Experts of a small language model: a sigmoid router, 5594 steps.
Below are experts of layer 3 (counted from 0) of a mixture-of-experts language model. Rows are named router (the router's row for the expert), gate (a neuron's input weights, with its number), up (a neuron's input weights, with its number) and show model dimensions 0-95. Each number is 128 + 24 x the weight over its row's rms, rounded and kept within 0 to 255. Numbers have three digits each.
Before each expert's rows: "comes after" lists some tokens at least twice as common just before its tokens as in all text. This comes from a sample of Wikipedia text that the model never trained on. Tokens count by the router's weight.

# expert 22
comes after: "| ", "(", "201", "–", ",", "200"
router:121115122112102120113135122100147137124114146148103106128120168173154124125159138166139059166097154121144091117081166185111120120149070149112117183151115115091114107141143100110136101130162149104165122092097086104122138134133149149101104173101126132147101107134117091107136117168136109158
gate0:128112154127094131115160154152126136119141134126186118165152109164142168162178130091116117139144095111167137150123164118130081151174145131127107099129132127101170117169119148162114147123103120100098126120117097123158144083106124140150108092139137145105145146122103139110164104147086130143
up0:152133113106123154133098129090094127157136114124128125124103125103163119134104080141135158113111096141121085114156122134132165127093152147156136110167125137135106124119129147095149136147093161126161144169126147122087107119114120133118139156129112108155103118141113113104114132113175141147
gate1:146133109118065113107111178127132144140129156112116167151114146132179088113172142090101114151086159123141100152144071093153077142162132125119180136135133093102175147161132116128153128131087103119140104152137119110115152100134125100098124111115147119149143130142107132139105115180139114159
up1:140090089130137088146107157134106117123061136110178175149111118124092146140125117112104143093129108134127124141153127099137109102113103130130155127093125122155123116138158120099134139111113143146110146159129145101193133136097169111131102097143164180153119100108140110107119119126176086133
gate2:123095114127113163121122129135132175174095123166134129147167142140119110121155124167105125166117136121100144137138133140104144111117119138132113140159099109120132119157088128136094144112159189111188144183102129149095172138129122139161129128153152144190122090106083101120132072184114090168
up2:123143131158132124118125118118128083085109123127137137147090134154081125173128135073152103113117130128128119089138097150131146153125140104094142136126174148137139160139179114123136110123108093163122096085122174090145115099157105092102135162136108101088107130135143168148144139123128166097
gate3:138119126169130089132115099095097113119140166132137107127135152153129157119133124182103104123094133122147121109115148143159155146132123078090121174117140165120127142148128107110149113140190096181124122116090142096113147142137115101166158079097111152157150171119124120145156154105117124107
up3:121124130156104153140128087108100125102140156126137082089091119122146111108126162159097081118154126145139135134138136089126185116116129093142141169092121121136116158130137118145127116149180132117097108114051131111145115159110126101120151117109124124165121154127112158173144163124139118156
gate4:126124152132176177127132122116134127131160119150114146141132124136117114141124105134116160143117075169155174149115146094141137123140174149099155124134100132129131150112107157158086137157146131084156128158121104112144123134117126093133118162120129077158139139143072121140148105144119136125
up4:166135119129141103137119116153131124116114112139151112121100110108115125134080129129125073134150154108156100142135107154106093141092077131142110105142123118159142115093081137100172093120092142143105151139132146130154145116112113155110143116143149166105119127171132145156116139124159134165
gate5:114115105164149144144102111141138140158109160157117087133149152144129111137153118162140169153116134085162101092125114111142136110161081158138119149100122129097119139133144117142148095116155128145126151122121126154166142078163157143143142116091133119126124189152138125111121169122083124120
up5:115113119149122154157100129161135140142122171130096067120168160142139111152139159156123128149087104120152118113125136112162175133170084166145138160132141098113107141129131126137148078137168124171161169143112131154133162086155169144142139088081142156156123160171137114121128140118085111116
gate6:135160122138103131125137089147133128121132133139113130131133149138155113124167102157154089120140113095120121086163115099125137109161143124190109138123150110118118083137106107144129132084144123137111162107129101137117123152094119137157166148082133110148092114108166119174142105157152094120
up6:080151105180130115173110131200104114104154177100115122114134095121081105113108146139093148167143117154092127129082100108129148152109110129114158119126098155125123150101137121132133125141108121128144129133117145100134146107090083086103110153095149139098159118116098124112088162150151175131
gate7:104113107136148129106118097138129117158103148108167131152084148132135140145153122156139205093108133129147110149100119113132141128147096088107131107068128088097090154167134156123106158128129123162131162135122072088141097122146141081114134081141144143139154140106128129150125117129101134116
up7:113109127114120160148145095098075114150090144099124129129115128119161148088120093149126137093122141111122133151116126103142162138167152124154111102160121139184082115150142146148137115135137141150147137123131076140125105134112137135084151145162120149135108126107136082122167140118129119111
gate8:130125123148135095115098101126129130109134131132110113136126103159149094093134183137149130176107126140152149154076130122117115116142068125121140205109150135114123170135146141166113164132149135099156134122088156131125099136145119112098119151125163097137134174136133098126114109145140156125
up8:092131139111101104178109128135109079108122141135096145143112134175164173146175125128135136129121153164115127121153135139095145135103129145121152176091169100129075146097160092130109129120158134136121158118118145114099103164104095137096137142107116117127077087134146095084112094147176084134
gate9:141136122119065129128132142112113131122171130160109139114131126179087172096152154154147118082140145140113154164147149167133153127155149134152113165158157111126145133123128167097100100141125131115138138153125069094087115128140107160148161151096076120104110107117094115125145151142130138138
up9:124116113129128128102116151110103128104095152114111098150140122069149106098135122142104116144102119144143082088135113106142110115114145099143121096127128090126120148135132104153165159119098099103165126072124166137139119111139146091125129095154160114146138101116157144137102126157104122152
gate10:145126147165117132126203100085161102087140127144086149157151123137117158129122138120160082118133122119132145127141138127155137136146102146123121125152121151099140100112131149134124137134114128152108116186037102127160128124149175142087133178141081122140135150138113119132153167092156132142
up10:150107115102171149083113140131094133181114111128174113139133135132151110156107122154120171174111141135150111132111116096122183127121199113147107112133099112150106135118100124123127106155120107132146159094198166139092129165098113097118126089130150163136136135131141155126130106144105137094
gate11:175123152142087114140128129136144155129110141112065122160124147135154130092141118229155130126087133099126101138108158108078110109103138167088132146101141135095160099116099119102089160125137168113167106145119113108121146136126110114116117119145078080157122094077085131163127128101150142165
up11:153110154137088098158141107137137157108098133116095142169096145148115151088123100191136104133082121103145109112103184076111109134104130158107131151109154134100119088109091107107109131128145165117167095128119111108126155135121120131130144123134079082152138094116090133170113142096161139154
gate12:152126095157090154131114156154120153135120126097151133163188146142119124153112145130165130140126110138130121125131135150142101115147138121136157161156146143129140130133159124099121187138162176148113140156189104114154124146130120109114124124151154157115140093127130163134090111114107111137
up12:082175154144131133142134112130115108116104127101111155118114108113153158137138148131110184137130130152115149126139120114120124120098138115131105103092133127144156180109125112137090092110077093087112087130076140181134156119093107112119133179125146166141122133122151146113137125117144127132
gate13:127105164115108121104140105128138127125130098125117105118138168113119137187160138148122116148112149124111125120141139162168104109118151149165114121114127123142132146114113117102103153116150144078181177098136101110163127121100154142126079181103062176145122096160174154107114142147164140159
up13:163133159114141118082148091148125128125120100134126100123156176100116119154125118161119135163141157107120117129118125175146075108148168127154105126092142094125111152134115129129085153125122119096144156060131134151169111095142123126080106154123112116141145122160143153111108122120131136107
gate14:146093136117120121097148145095168135133141170129142143139122101158133181156106131141110051127095126135094123178112105129122126090124098101135094121156104120096111138125123104111128140120155095107112142111111127171124151114128164132097112096119155110158169118097088109128143153176111120125
up14:115125158117121115072117115129156134131135143120084143106109097160119138160133119154087092115111136130116132170114129116125139136154133144148086120142106141121103151146130127129128187158156111148163131108078110122120174134113110100101113098137156060139182124093138119152152141146118120145
gate15:146100159177114140129142074112178135116118119148148136086135122141124136147133138166104127111139125150138152119121117109116107148109130120095178111126126188158137111135152135161157103117116148119151130151099081119137155138154134098119096130090175134100112132095140146183134123134153130131
up15:144098159082139139149123168119099099120142127125120121178153125118106167089123093098158125126153137151134131113199141129142118107115138088157108153129109081122131107136126118114136138149165125143130124122170104125146102121099115148134141131145124152136143096123133150095109119122131194104
gate16:111164106182158138107130117126125116108167099092126150123147144114176126103097142141110081119083127107173162119092142110116106145111139141101134114170188154092138164126123088159141141139122149091107131092138133140128154108138113124097132132126106140144157126158067134139155101152137094150
up16:084130126158138146129117119122120154102176124107118143155136107140118127126130153167090081121081123081164150128096167117123141143134150171086125155150174121082107157120140099167134105176135143079130110138138143164132165093163093107107123092106133140129112132178093126145137072175104128135
gate17:130115104122101118106137155133112117143153085127102126124140104134080099185179143126130085148131122136134131116112140134142178147141101132108160131111133142106157112119111138130114108099122115173137100125143122175115167148107194109146113129141170126188162155111128159137089123169142110121
up17:138128093109113120095151128123128117157177129133080122136118133144092118140197150099135102148084150120152098104141132148120185125152109122134163129130108116110179097140103167147117128106121131162134111103099155150100165141105131120136099124133176098140137129109093132121092117165148119142
gate18:093080088124141102119178116143107141145144141135132147096143130139153166078119152141106090101142137154099126124134102123171124091106142115081106094113160104080086116147109151141150127135093110150108174111106158115139159114121137117129143144103109145133155120147088082129137116154179134115
up18:123174153150084148124113117160132138150093103119119135161109115081107108134136092104168154137155087085171099113146163136101123159153120118141130184121116140143146147104146110120125131099144153107130130154111087121139098163086133138137110123157155117123097116106131164151085126116092110118
gate19:087139120137098108147127114102109096124122162124157115113126158134092090163126119112106160147158137143115172165122111110147135123135111128134072100121141109156158138136131112141128104124122120094123113150151085107156073136146132165129145145138143142127112126147143111103141127135133119110
up19:144167144158150084172124087154153146137118103101113145147093138121144171118117120165144150103125088089097173173156144137138112106148117159164145130143125151143135132138159129093185109159115142132061120116133124086140089136153123132160107131102155112117161109106127163116180123132140122118
gate20:123128196125110115104145116127136138096099144126096148105107128122130161175093121124144119144107192130084117135100138170111092155141128170155112165137139154171167075149147166144117199160133083137131142141135126121137143100133136149141138098088169144092117147114122122159154157166099138096
up20:149116118117121130156117161145133121125127132114095152109153142095114136098102143134137171150127075157187157119149131130150143120144156144146173135155149108144102197072100120117120110115089163121123129148159143103091105137120087143129143159184125153156113100140140141135124089125137099134
gate21:136138112118139153133148076137114148150077133139124157134134170145103116131152125165131112128130104107154131160119130118100152077135116176108100134150126132131088117103158158156122140143168159103103117073166142147110124116111145125125160099076133123149122103140125107112091150130112117137
up21:129137144140148105116122106160108062128123153104112094172114171122141141119134117112162096110121150061118142155122075132123128124151114131090165178145123163129142118155111142135128111115121132158131046127110102168122114112153135113181128120127168085140148138085135125169126138114117132110
gate22:110135161128137125130126130118146166111135127144155111097116129136109096110147134085099161114122102110131133147121137162121162059139106145074178134148101131129136125132133137118169117121120178113147093132140127101118140108115089169145111113122142077135149143118112105095109146147132138146
up22:091156136128130113122104153145115144120114195099152147111134146120084114125121105089076148122146127131084114204122134128126095094084148147095113114090113177149092110162143133126137119118105138083133159126087165128121126111120103119163092106127100135138135156131125134189098117104108119143

# expert 60
comes after: "| ", "|", "; ", "(", "–", "N "
router:082145109113140102094136118168151117127138121161114164172098138162158136123100125183145132151116142078134124134168119146123129091125090126118140152147112115101132121118173098102139128114135137129134123103138111156113128106116141110109133123117113165163136124123138103082138125151130077187
gate0:106153101124120120120142113149133117129135103148138140139128107161125155111151143114098089100107103114133132142116117096120089127115118138155116164118102122114107121092138168103155153144135095118117116131121130135166090147146086090169121170110078119133129134137145145111123112108106126125
up0:124070099125123101157159146124092139106117129112121141146154097105150109107156106135140176118146114142120131108170136108105141132112133128118167086107134174103099139143181101094132158154146125110092133120145118111129130105105146117139154120144143145150170151107154165125124120112113105104
gate1:104134121142140096098105135091107144134111104153122133119157116133097174135081141116134076093114136112133123141167164140150124084144112095106135163178132122084121104147173113096097122115136167140140144162118109145086154143182156118109138086094123088148145140126167091106166095151165093157
up1:154108121119148151170147124158135114112136118164129158129090125147150094117169117132130162157126121117132123099098075109094110171131133161155130095080128167159135161116091135159140146137174073102106143117115163125171085084102145142125135166148115166116094110117120180124096157095074142097
gate2:147073132072155151091171113148098165119154095139149063136115115129102120157106121133101174087133139134177118146144110119103116102136169077151139116111103155137148086131118141150122156152134109153143128135141152129115138125139101156169134155119088158111179160147121124110128157140132141119
up2:136135105098120139128115149124130132108149153144133108145148111133065128112110125102117139132119132121157110156143098138104143133133107109107158131082138122115181103150104113122093151144103085116127159120104107197079119147133139105164141145137067110123139132119124079085114151083082131131
gate3:111114128115125093087106165162120107121120090127137136160138141144131120100084102130141174119105108116116154104085124117086169104122137124158115116134107118098117127137149163115065109097178089128127154115127168137099106128162138115105138137100109165113117110141114122106134131160137053122
up3:136092139113130107114146114144112128112082140105137105146121175133119110120116130177128142090138095122123086101115154103109175125118138171143143120134118138113138106116203125146112142138137113098110173143139137153122095117167124124161107111099117171136134098133164129122177151139164086153
gate4:128136120179129123127072072147094132126121095109135106161153131148133121178140117155137147105103124151120132132119179099107132087124081123154095089129136080156158154130131144134165145112156123071157096111149169160144094112116153130164111124128124096144094143106129077129153141143165142137
up4:133118132122089097116118100158131125119123093142161093187119138157130124168149137135151129131103118121125172162131156127123124118097123135127114091137118064145127134115144115119161173151143087123198098092127170155121133153126107125163089135139127135126104098104133085197128112158118103147
gate5:086168112153138081126124154103131121158161093125135100138139139146147145148151130144137128114092134154123119103163131143089150143125102142152115104090120109128180127128142176133096078144154128118158108184119157137122106125120130140103109148121136143150126116146097161130082110146114130138
up5:080191103146148120138086156124124144187136082114119115107146166154155153108107101141150087101097111170161117107150154089102132162145108133147134148110089138140168106109154166149093074120156119092158139140116162177118101146106135140093118170132131105146136136118126123136091133108116107119
gate6:177127121123147084126095142138183116136160119128133148121152115146100118129116135129139159156064108108132178080106162136106133123099112105118132156119128158146128121147141106147074182120110138147120123133165118133085125105129118083130105097172098137146144113116170107132143116121121146193
up6:155150102137137073140142158143144118124134070114121131123176122098080096122121090103129144138102074120145172094081151122128146130121086142112099141155125140127137127146179114123081203105111127184151079127174120141100146135133100109143114064156094141144145108153156125132129104097108140153
gate7:117142131115144114061161152123096110145152132099108134109125147148126148112123109181145128135111173085132151115149071130130122101150095146152081119138132114094142138153149169133111162089096154142125085136176148137095132115160128094146116158115151123159116151111094110084159141101114124112
up7:107146118101106136099152126145115109118139090132139149144126110129145174139164095150105147144111178099103167075127121148129112112140075151136074142108147138085155132124159143167101159075085158133101109136179132138123152124156107073092121126112134128151116115117101096082129148140139136140
gate8:078080146121119148111115126128113121169090124116113143124125141132115107118130148139132150158120111139075114136126156093142093141100122128140119109144132079160128134105109106136143096126119109132120124136131080143153138111103147129144087156133161129181149140120151121140162120145149107100
up8:149152116133104115162145114126119122106102118126138116139109145108150139134133110146136120133188137098131085126124153142107127103154135146109143136129140190122164143139131132148106161134112120169093132127132177154111091133170141165153143159116177132120144072158095124151123117116128136138
gate9:158134134117141125085141113093103161162140116144117145175108157133111138144104113129107174134147106120129131122131129078128137120131135150156114114117115083132102086131131136136106096122135147124111095120126069151133124157130153124160108117151087111127102138086186107068136132134159124088
up9:108114106125183100149171130139160130117130124113120130123118126148143080121175092125159155152140123117170118181171160138117091154114120093134088114074145160093138160114067137156059136094171128112131167095115152157116144120107108143085124103148128105118152108172112094151103118129034103165
gate10:106109122131130100095155105133142142135148153134129128144127115156170108122107130143110147102143096112102149102123136136129187169078155160161171111151121124107172136129119127149179097110126104134131123125184107176127107142151180171100144088134115081138093165149088170137103108110130046137
up10:167119127119183113175121121150118156108112123131107110116156149136083092125124165123144163142158143106142079116106121131140071100118160117095109119159119166142096109164113173163098155136132127106097138139100171142109130072159102121179113100140143121141166114135140119133145153129136171116
gate11:111125169157108148134149080129169169165152117141110132135083127139119169115142152163135079106084108135142083150135185103165148130115151126126142123149116104130124124134167096164113173139114127145145106106166085150138149104135136111115156109150115160128101158113133120123139127144150156129
up11:113098126112093148138167150077144104128122084116128090113096083177133084078129130122133119120132166142140085141110159147078167092132147125125145069109126139176158124131110101116143178110144104133151123150132128139135150111126091132137139136147175148152119114142159117177109128115116106089
gate12:116086173096180139171120118107129127120121094152129118132121145136128119112138126123136134141154136133124141077147107110155164165111096125110157121154126137161157134131127113145135133113115171136138124098116105101123150125117115129159127147086120141126179162160159112103066153135117119132
up12:179178151159152105182089112138129139144140136166069126108099127149140100132117136088133107149148126151110139111132099156111156092132111112148127139112146101158171106108112120145149123130120090139120133096113131120194164085129125113130115171153128116112165136149085082090110150136084191135
gate13:104160122141133135157149133101145180142116145164120116119109138136141139118165118132084089122140108141112146137160105133129159135134132107145067129110115162072163117125121155088143130136126151143118100103111135114128127149162101160149128124093105114144113158084143135133108171112135125153
up13:136144139065117146109122069130114091126166144140158110179107126128126132158139132127136115131094112133120135135140143166092111113105145115107138097095166083118126143131134145161127129120118153123088140190139143139109146173123141112139112089124123122111148111128147105130111151131132139141
gate14:126073136126143154137113131162120161139168097112090151120110131127132133098168147147120144137127142102135126169156128132133098151082102123159136110149125071121148141172116127098115141129160117154138094114161112126161098110096141080135153124100102157156146138165130093096110156141133112130
up14:155122124127117150148127153162105147115150125120092153112131144132141155100162131165106147137128142110139135154156118132157088127103108101160145109143100093113153160154109149097117125118141141153142100132157134122173107132093131110166130122112105146140157140169122103117104151122135119104
gate15:123132107114095154103164127103137104101104103133111155154148157138152147078090131156135154149082088157113117131154108106121206127113121134160122136110124108138126140106148145123155128096130094144107124115130074141149103133126111070144097172108094182137066148096130087094149127112162119128
up15:158150109109086115133131095136146096161127151143145149147113127134097085133153069139154139114114164152128166139139141165184109122147134133126107127108111154102133099151074163105113091114070157087173087125089171109115172102117159157083144131140118149135139141130140112118111107173134141130
gate16:124141118131137174125111119136158128104133158145122171155159130134172125125158117163175083113158105134169101146137132133160155157138154135150067124152150129133104138095129134151117178147165143102156086106160113133143129103106133130124101120127101155129110121086130096111096130115167129162
up16:151129157140149129113135144091095139114120150133126180110150108146117113160110111117152085087123130123168108154170112119124122122076165148093135090133116114159167131135063108132116199127161135113126119144126109140119119115108144111124133128140146191125143130102130147103124120118167087124
gate17:176143128121099111112160112147080128098120124145138135125115081143140147096098117135132141143096114131091090079151092137109134091051136116148115104176128129104116110134078135146133155136138103117116108136102149092144116164120111137139108144155097124117103100128130115130135095134152069135
up17:107079148139170125133104165114171115106127106115105148125181147098130116141084134129172129109134109130133140140106089101102142154140126123162127133080105154134125138151113113114130093105130097117168110112140133130128111127123123146103140116136119144115142097170144127124128169119156151131
gate18:083116118143152099120138116142151125114110159078143126104127137147101135129159160151139103133098168117111100156090150092125181124104153131081103114101110080116128092112118120101106161146128120159132126067109110119125068138133115112116146123153136139154141130112098094146139138132140100163
up18:190131133116115131109093126120134132124124112161133107175134104111137114143099119083092149132161099134155116124150093163108098134164113115161134100117122177133118151136130148185133101095129110088133128175125146191120177122098150156154115151108112120110111120132144148100132115124100160108
gate19:128124162117154155104134138113164135136130124102144154115070129141145163136168105115146092105119146084094127132132092112118117122160100130127094114128081138164142119138127135106142147127135180165106179168142106128108093101135098114118112124143148127163139118159144125102187137123132130116
up19:119121132131145143109115119070151153151164109096146126122103122113134144180155112160111125125134180106108133128152108110099081118144105118112094124127075139135133138123128155089156152099153148147106154145117103089117105091156110123121122154153151161168155110109130103111197140155134088124
gate20:044095133108153124166168121117145141127095154113145145165110165138111134108089134143137128145126114185093138086123133111140126122137139148154143104103087119133088124129104124084123122102113128151099146110131128155122135139138139158103136157107161086121142103110105133126142130128121078112
up20:185169100144132142137098150154119071089143107146103132124152107128138129159160129072133127182126124107129138115103145141128129130149124127130136171094155159125165130149145125140149140139124134094165148133113129100146120092137127168091099135126095143092123154141153133154121131112124130119
gate21:101142108143111140126107141197130129141162144150133166108102153152129137148132126153151102095144106141162146126143106141116143164126101154159140177132137144137113114095150116096120114126120149119130080158130084159108144151151145150142149086116117156111105140143158087111138137132119130126
up21:173124151160141152129135133080139132119106113113110122162120134096127126136114091134120174132100178077125111070123142122135112111114136107131091118120166106122143124153120130142087112122104091118129164110096176101133089094122115069097131167128127085135143129092094144138086121126141123122
gate22:126103103118113141116188189116110192120134119081111145117121154135108140124118112158088132115125122099096109131143128114082131129158119119142149133137128167105141086114118118078138119169133148126107169141128153146120150111124132116104153132132142185121091154127120093141128087157139128123
up22:112145110152092111103141143138108080102129145092092188105165191152125128103130075147143176121129129116153120149122134141125123118151156159162149127165124143137138124118142129123098109156137158152125165146146173109130165088168155177126128117146146113118142106116092108126123152127122101122

# expert 3
comes after: "| ", "(", ": ", ".", "; ", ","
router:141142162129085151073156075111116127090147154113110121132134111173128146093126111132146099151134127101141094111154163166108123116127048170117138156151160118100168104140164125084127134111156113129184126114115091138119151102130161154137111132084098128146153121104131120134127132164135154165
gate0:111152091143149163135135072147183163129127086110175103131109123159127152135093116123126155140145141112143162100109127107128142176137159126140110139146098155129093142138106129087166150136110134119139100102132125154102109144131148170120124096124149148122125151127128108133143117132149155167
up0:121094115130144075150104117124164120135115165132113144162129120115147105134091098156096115087162111179077108134101085087140119109122123106113107159115127119110125126081140145164148109129117110132092144170133142139110091121135139160130155123157167103116137099170113144128142152119129095124
gate1:124141130151100119129157176084131136136097096141117106177137131161110160098160158122178185076096086141116162149139126135124124176122116113151147127124083135112185103096129120103160137141175152153115105147067099135164165123137143137113091134140119116192117121136155124156137166136139132184
up1:114128145140093136107148097096135105118121112118139160159099179145112121146127151156125074131121116143076188158086173125108092180158140153125125101117151124075171142136167091121174170115140167161140089134117116116120127115135109129160152151132131123115086144179124084115114107121107137147
gate2:154138146106097133109125149109149114108118141117094107125102133121091149156115109144176119111126138132138139134167080143137130142133087118119163148117172130171076151140115129135105132138116166138117130131093129126173134132115115185122115109142123109118134122132122106119112122111164169145
up2:156166124109169186077186137148128065120115145134127128123106134119070161112116135141186090158186130136123145172112113103092161127144120127119089137104111151160086098109119144103126109105132145161115179090140122161121120110087143160132127143113130143123105150128113174117146148120152096152
gate3:122123155149118144105120096102144122155116156101120154169117182152136104125152133160152131164110135081121111135148122080103145138152087142101147129199140129113153156127143132081162108103142120102115148130074116143172152177151151114130122111143127141108127093117121098144153157119087111136
up3:139127113125135129171139146136124147112155110155160129100134091125123136127084128098086151111106123163139116130074156160168115120077161123135109126073097152142104122138103112163128168160128138135140106116161133123081105103113098154128155143109156096152126174147108151124107096129161150105
gate4:115120164122071116062153116096124125150121156144136106138145081144141133143129067118134168122116144097137097110108145161131136120150142122139102151140126119140127191156115138154152156146101133106162114173153103120097101156112129185171119097150136142130103114132126111125150157087101158114
up4:129120146119080118109163125113130114163121190149129109130147091139116126152117058131131146110117137099139079099107140176134144139134138112141102159148139109145134191151120147134145159142078102113171112170163112126101099158110113176160125087153148168144093106146140082129168170082100149119
gate5:143137115119105149110124133124089126131182179173123122149083101136126118107110127086143111150155124142108130102156131085149154135101105152114107157156137119103152127081123129094129139122115144090136110105149136114140172126151133120118108102117174141147128124128148134110129112138075130125
up5:138149113142123137088112135125082127129196146142109100147091090173104130114096123100146122153146142120140163107173109084148159117111101147122134115154137093131185137097132132113128183123136168109149117129147160081123158155152144125138137107127189126155116123118144129124116123136094148118
gate6:101158151116131096100142135132172157098132213139104128113139144102078158162129155140136102083133129147161140133162108182144168102154074145130093145161160121149127123137137094107121114133144144162146113135110108142116139120117130121111161113113095143139139101160100176121138142149145130115
up6:100145160103129136114133127136131147078134170141109120101127127126078149135131161134122103113160162127167142134146096172149167092124085152146098160147169117164117118113139111130098090122121172182136109116101079139107135102100123126107148111106145158131162088169105141125144145139129123112
gate7:148151128127146109124142122097114161106121111150146132160131122164128114128183170127121118123107141137110105150126107122126126097102112164110113131137137083077092157138131143092100141108128113122122126126128120132154133098128174107140110135114123134156112126116137137110105120125145112100
up7:107078157143116139103073152159112100156126184139156123082113143111121151107095058139099104157149142135141136126134166121124159135138115109125126138105100150138161133151110099125153108144131101144135138099160148131138115146133114148132131073131115137082110128119095092135120144123123174138
gate8:144160117147157119115151132137088087168143143116192131130151134116161146127162092117165153120097162142143142137101116131122152117081130144162195108123132133143150101111101154095142105130155119121071129126115109104116094129133144151127167104101135120186110163126155133114106110177168158132
up8:160162122147122125122112131145133085161165143150162102124144137121156144168149084136175159130105166174135120130112140123123162128098154153155194107102118147125175123109148132120114102154141107110087140113114094071092111156131140130091176123101137122148139140144145158133079109173137138136
gate9:102137127094155097110132135145129109139175129186131118128152120123109137111125135113114120111154131112107108104120128111109124113126108125155100115190132147148118145127157148123147161164140155135125109137095141133168143143147110157172188117088162104144162149137096136124144151125085155167
up9:116125119193092132104131130095148132116110124130141106174119114122137110160142125144121115160092149097150112127167116134157149147130146132139149108160170126101142120147101137148127130118106126155154152132123097104139112146113131101134077117144122138126125096159117138140100139085155117153
gate10:134150156130109132069120148131125119129128123099041130099135147134137107126098137136143091114153101098124127118096124165151147150106113110154115144141123112145179132118117101108111124152133138120111146144166099098187129118115134118126128107160093114092129144176121121122119117165112150097
up10:148073096137105159183130152146126128073107129136188128104117152117089112102145171139104133143121183147127137136142129110132147129153134149084131139093101123127101142142111140144160148138117167145162125107099154144103100151137138135118104158114163142146126127109116089122129134116134101141
gate11:157151115163179099121118122144139158122107079116107151088142121135121125128112130116125121160055127093151120096120111158106143122122111155115123074131151115140117136103142148101109142147116121182122093159143133148101126115148127140110115141126162143117139143119120109105137145119145086139
up11:162129150174161105097136091112119123132152085117096178101116159126131144119100112116141103101058125107132161132137139116145137120132127149112113104117172114125095122125120152144100161172106148150142131129103143149133143112138144128117119143123115130132143113140132117120137132119160117132
gate12:164138112129142117094141183108104115106137135164138141113148129141102134116164114118114108139129111140150184128134144112137187115153101128110126179139144106131149108160140122137167096163142175153153140165109093165147128106132132173160065103100155162163141171122133107122092107135136108111
up12:121115138104125115119125136166109091107126134171105114138128133115137113083150125121117122118089166124125172119186108113119127121161122120139129154128159141161145139131136140127131125115130154116160146162112120166157119153094131134142139145117194163177128123124128121130159122163119081100
gate13:137118136134138153122101091111095119146152148120112114138110111144130116119107104156109132157096124105090102111144132109137152087102110077104141153115090164114092097179108172129166135147146121102156121097086144143168083135138096146111118149082118107116146121111109099161113161128095160158
up13:128150123144142158126139071149122131174132104108106144140078129157136109136120139158084083159102123117111114107129147112134126094096125074114116147133084191124087067156099161105142175096132124114142118116094133127148084153100106125147127142109112132095122108128136118144107161144088142124
gate14:143107132129139116173136154148120119101144087123158148179145097114099146117143129134141149128114144086101160093151130160094174165112124149126172147111159105181136150114112170118158098163151139111109096156123137110115146117160160150141108118164115118144174135117182148148086113121109144110
up14:128153110121113132136135139132124127119152108126119148120113091130072134098157144114159149110181144118139103146127125133133123154152177155103157100128165126110147115145129161120164090172165117163125097159111153104119090137124142073157140113148113123127082121124129109085161098163157138130
gate15:138111138147125166098117117163122121108141115123123095129152093120115129169127125185110141080134153102129127141168118139128113189123173101136108137109071127135103149108129101112121064154125125107164098153119077119121154120167128099085134099140105147155127138093108129101097182148103157150
up15:119127154135113107194140147070138123121104128141166132159111142112142122122113133105127115152114134121137104136134130158138116088103122124110107088136136130127126080140162070146109146117139144154155097100128171132126148069123166185180150135091142118115109126147133102143146109032150081117
gate16:165152054118113140094107139118139108087156128131139158169109115149104123128159153128107116108125199121175161119145140148106139137176104129134112113138119127153111120149144143120111147102135128141128127145090110179135146086155139137115085166135138146100169137110136106092165129139174107128
up16:086094175132158122129150141157156154113127130158116123081101156118154112117123147128134107130109120139117151115157101115129103135098120146138141128083113140127131124123094122114132108169131144106126115132159126041134140163111125072148141144132127103135087156140116154124097137159066068114
gate17:147123145149133101161140113066167114154126135143108133123119124148115117103127177156126165072077095119121108141098129126160108112107121094104152120141131151115124131160160084136105122159148148147123104139096120130129127097126098125095093143125139152122104116149124153171109136114121149165
up17:150126176121128107164133111057192162133158141138119130122120097160119163094168138168099126115114106136117140137075141078163105132135131130087120126160157127136129123129132129132107124171112136118113085108116121128085094083093064132109140123164153200133136128103121194108092121113096113162
gate18:105119108154057120157139127135140153106151125113154095128091146117129151140132103140178094076117135123170095171164148123115143134133171138104118119157113129146128142111127127131127091105120121118121167093115116137120156136139107118113146094120102155139138126134128140147135128151185127160
up18:118101098155133162130116167117146151123147130126127088139160127125136139148119165090158126120114091125140101172170166159118147153140156130129143115143155130131128119131094107128118103110135112131117105178121151123118181139129158143152130111126105151108182144113149132129147150141148124100
gate19:089126117116157135151120106169100113102118106106166086157108118091102162133109156099164120126113149097142139126141128156141174103099169173112083104165103140142149150139091112100102138165175112121121144112129114129076147152121113111135128092142128129136153109162101115110148137106127115129
up19:091129099094146127119082134103073120114112126106128137108134116135112158133140103120143129120121109110159177121119130152127156120149143169127073101164153140143119131094077125084109152149158134066067148101104136112130169117098151116110113117129108130168137123134139135128154129118097092113
gate20:107110105156126121108132126168141137134111156123102112141165143145119092158164061162120114082075124150139133130083075142141126194185123091128127113091155145170128090089144137130109176136129139108104142116156155134189102126115123161129143148098105141105128127117135121136151105123140168124
up20:142148147116125134152134145107121095123124129133189093146141112101141188151120164127175100151160142149150168103114114111143147099088149104131140150129141095094134124128123182127142068119129145154116141161134132117073165137176138111150070112127127111137098173132107096120106132157122102105
gate21:178133142139060150176147139140119182123129110118116128101098160143135118138144079088125118154160129115134111132134140163114115186160107134106113138146139100101150064141141141115108144108179111118142156080121111152143138127110140105137138121127139126142163146115153158141100133125130157119
up21:134102101140091153170124138164136160142187104130130181122097153117126128139127097091082163136167134136139122153121147161136158190152092131130108154100147104105157130111138129120146142128215146132127138066137136082139090115104160093122120089111139150150163148078158135140096122118124120091
gate22:119154160104103113087145157171103126144148115154108145131125117128135097157125158100168136145147168104106104120127084088114115116118117138128139103104132128093184160131164120116119145149133067165149177091146142150122105175108162131138144159108159145159109150169148102180089131155075112153
up22:127084101176138144133111117088122104138134146103120082122110168104155161138141099159093138117098099161134166147119160143127147126159137130142113154160138142137082122121112129153160113111090163089113100179129131137126129108158107125103125119167125107118145118137107164076140103110147148125